{"router_score": "softmax", "lr_router": 0.00141, "optimizer": "muon_variant"}
Below are experts of layer 4 (counted from 0) of a mixture-of-experts language model. Rows are named router (the router's row for the expert) and show model dimensions 192-255. Each number is 500 + 40 x the weight over its row's rms, rounded and kept within 0 to 999. Numbers have three digits each.
After each expert's rows: "mostly gets" lists some tokens that are sent to it at least half of the time. This comes from a sample of Wikipedia text that the model never trained on.

# expert 15
router:484521506498567514478559578513529490500446549547484473491541497447526484478553483498508474464472579496454416491458430458468540477478484516562508435481401511515489496516481434425505490481502459
mostly gets: " development", " education", " management", " damage", " attention", " funding"

# expert 21
router:588468531493503537475555486564474517549489581433495413562474584585436496555443600514441543473495517486518548487466572437549517438513545502502513495535491488494542513536496574455546505528554449
mostly gets: "–", " c", " un", " d", " con", " As"

# expert 11
router:515490442436527495481562533540500472515480482461523539480576453518521451515410532537564485480497497447458467491491552489521524512546522516426591478515479437528473485554536463506518538590530582
mostly gets: " Coordinates", "hylum", " Genus", " Species", " ==", " Born"

# expert 16
router:511472508449443480497516497490504512515553439545568482489549597449430577508567456470399456500531519487543485538467553549593496469510454554506559519473537525468485511428469449566522539450490520
mostly gets: " he", " she", " He", " they", " She", " It"

# expert 7
router:448505562474557564495591453478502515498507486484501460503450441526420501569521571501497488514448480512551515580528495527534478514479498509464514456523475421550513561468448585570382488502458465
mostly gets: "'", " one", " may", " each", " $", "*"

# expert 0
router:504481437468497479465529505547515486502450493514494511463470512531562514512520543549505428547472597568499530486384454450462530488490444468511459514430460429551562530464516502488446443525513459
mostly gets: " album", " film", " game", " band", " city", " town"

# expert 3
router:508471543463584525536487460538564490498436486519407427579482473414489507527446488460480468483515512484415464564498452434519551493541505494511521545566499547491516498508473530556452557468513462
mostly gets: " a", " an", " largest", " highest", " best", " great"

# expert 26
router:557469469510471476473482463515535533498473382482545507557553458593474517525507465539450460562458512476574529540454455503427454562549499480475482483485537441525468549511510429524547555520481487
mostly gets: " York", " England", " London", " China", " America", " California"

# expert 5
router:475481480436524508477487528509570435578568523509491494533461486506535409484491499506520535447511549463547470416506467520515507508554503530479501536479509560414589493424485485519508509459415474
mostly gets: " people", " women", " children", " men", " members", "See"

# expert 13
router:514534495546519489511548583491486482564422460441532502478567506408580481485497579463486518483579487592496441467564473475467508557478540485557518477519535475497497476525487518466493404517533474
mostly gets: " including", " while", "|", " graduated", " attended", "born"

# expert 17
router:501519460491468490395479542546506527522537450511550527443439498536505479529552426497580565504494509417514543543526521479558463516507518462539529517475551550501598540441509485471518512493441520
mostly gets: " him", " them", "·", " father", " •", " me"

# expert 9
router:568506536510474486535522505498407484487513443489447582485462470514490513475532546486568536590500441496511547504436539522540461438489522477463447539478401497476522545552474416508527489515448538
mostly gets: "---|---|---|---|", ")", "\".", ").", "|---|---|", "|---|---|---|"

# expert 25
router:491459476415515490488468588535482481496499551573566528496433531429496530567463438543518459499519442476472452541515515548469459520584499530532500534468516520412527488467429503428443578523451568
mostly gets: " 0;", " |", " 1;", " 2;", " 3;", " 13;"

# expert 4
router:475547448457505461450491506454515559518455544511472485487573514518474521472585496461517527439474497488481469454490536549541487488502496508552532472548588526510495452475570503537511515481523479
mostly gets: " (", "(", " [", " \"", "^{", " K"

# expert 22
router:525503512527506492531553542471509480478462419528483532576497448482524524483459511590510513581469532493523488550531484447444474441481485457512519493560577581520503524479489489551480471484555446
mostly gets: " the", " his", " this", " their", " its", " her"

# expert 12
router:501455567510484471588502524506442470521516536521453466517462469456441535557503470517462487535537486525504547505492502495469456487461542515553527530560504508580498429498500468439492479462500528
mostly gets: " -", " Your", " et", " ISBN", " –", " vs"

# expert 28
router:555589499524510502476492510481458499445525483481434545519485487514569515518473460473541480478505540544439471516461552427529462526493493535542491538509443439544459521538525480489494472472399534
mostly gets: " which", " who", " when", " that", " where", " However"

# expert 29
router:492480540510480488518509486473446513530530536521501462550506583505441554543510482513481417502558444478436436506505511573526555462491480527505535520504572567449491460453556470528490494542501519
mostly gets: " John", " Richard", " Michael", " David", " Robert", " Peter"

# expert 24
router:524559437512571517498443501487503527526516519523490508537484477447507447470484432524536503516526508520537491543425409497472453535499560495518431465473441480519526543538451502486472502475438452
mostly gets: " %", " MPC", " JPL", " 0–1", " —", " ENG"

# expert 18
router:557551482517481500525486460420465469545501519467537452542484449546507471447523496452598593503579460577496419411469528515531519543478446551519515498498452451539468521456498533478430410469585492
mostly gets: " has", " had", " have", " took", " went", " received"

# expert 23
router:485572423566451522488567404512498500493583471530482594426562441555533414514505524499458476559569431556482481499467517503464505523567539634507485491491511417454487519541551497514532452499526564
mostly gets: "===", "====", "\".", " ===", ").", ".\""

# expert 6
router:484536395506412447468506503466507527473505507527539471426496430573449486526503466476475455512451494540539486482501458554395469536475544484500455502391522503528586486519491491524439494553543450
mostly gets: " University", " School", " Award", " Minister", " President", " Association"

# expert 8
router:469482558506487552513517466494512462513499461498539521460486443461545540509515536423466510507480568505451499501565455504479459411524467484469468445552524579512513536623537558471462429478475490
mostly gets: ",", "),", " and", " but", "\",", " &"

# expert 14
router:538465563508534509521477461446509502510537512504428516487553534468480525508458450468490544527463459485437586434498433506385583551520550475513468505465503513484456480485453574527474543481452569
mostly gets: " two", " three", " some", " four", " many", " these"

# expert 1
router:520582525538516507499453518513444488485414539445479482446417449476555484470470523541561574482419486559503520491495536481494538522459426456507541436541500502493491546547455452509428454460580459
mostly gets: " including", " located", " include", " based", " called", " included"

# expert 27
router:475459554515450464435462459419540573549547536525548530539557566525480549487528419509435456511492449466462558447480560575480518450417517486480478481511545589461450427494526442532511570531470430
mostly gets: " Los", " Ti", " Dave", " Frank", " Fi", "St"

# expert 30
router:519523445589528502484502500531485461531495544555579520430492506487470450468460560505467502529473460478530508499466469525443452438401519488460521510449520459476603527546497479495528487385529524
mostly gets: "=", " Later", "New", " Best", " First", "On"

# expert 19
router:502459478505498470432466491554487471513530417469534549585501497504518533480517510542531534502472462448467490440511509523457516454569405483508509559462430449467424524443503526498581468495517489
mostly gets: "nia", "da", "do", "ma", "vi", "mi"

# expert 20
router:492450417501550485514542474511553470481528556507499399537476488510523539487508456503480450480570442489516509498563486496500460476508467556479562504489521503506459468436496530509518533499467472
mostly gets: " September", " October", " January", " May", " December", " April"

# expert 2
router:452515546488476582540488442500571455490476538504476436472507533509500432500457538469497520493498513556477487458505482528444574559415452421515527482503487509551468523523488527477518488509572447
mostly gets: " in", " after", " during", " between", " until", " from"

# expert 10
router:486567552462513520494487461504491506495518471470534534583433458515533480460500519473538546493572576496555448492562528416553532460515518557545520539541443539551573520587415502504491536421477465
mostly gets: " was", " became", " been", " would", " being", " be"

# expert 31
router:452599455534501453478490484514475531560463530520465504433487521511492530452496451436546474431524514528462557562461392486457575515500544497468464530562468467573542495447480491595475443499483537
mostly gets: " km", " ft", "}", " JPL", "′", " mi"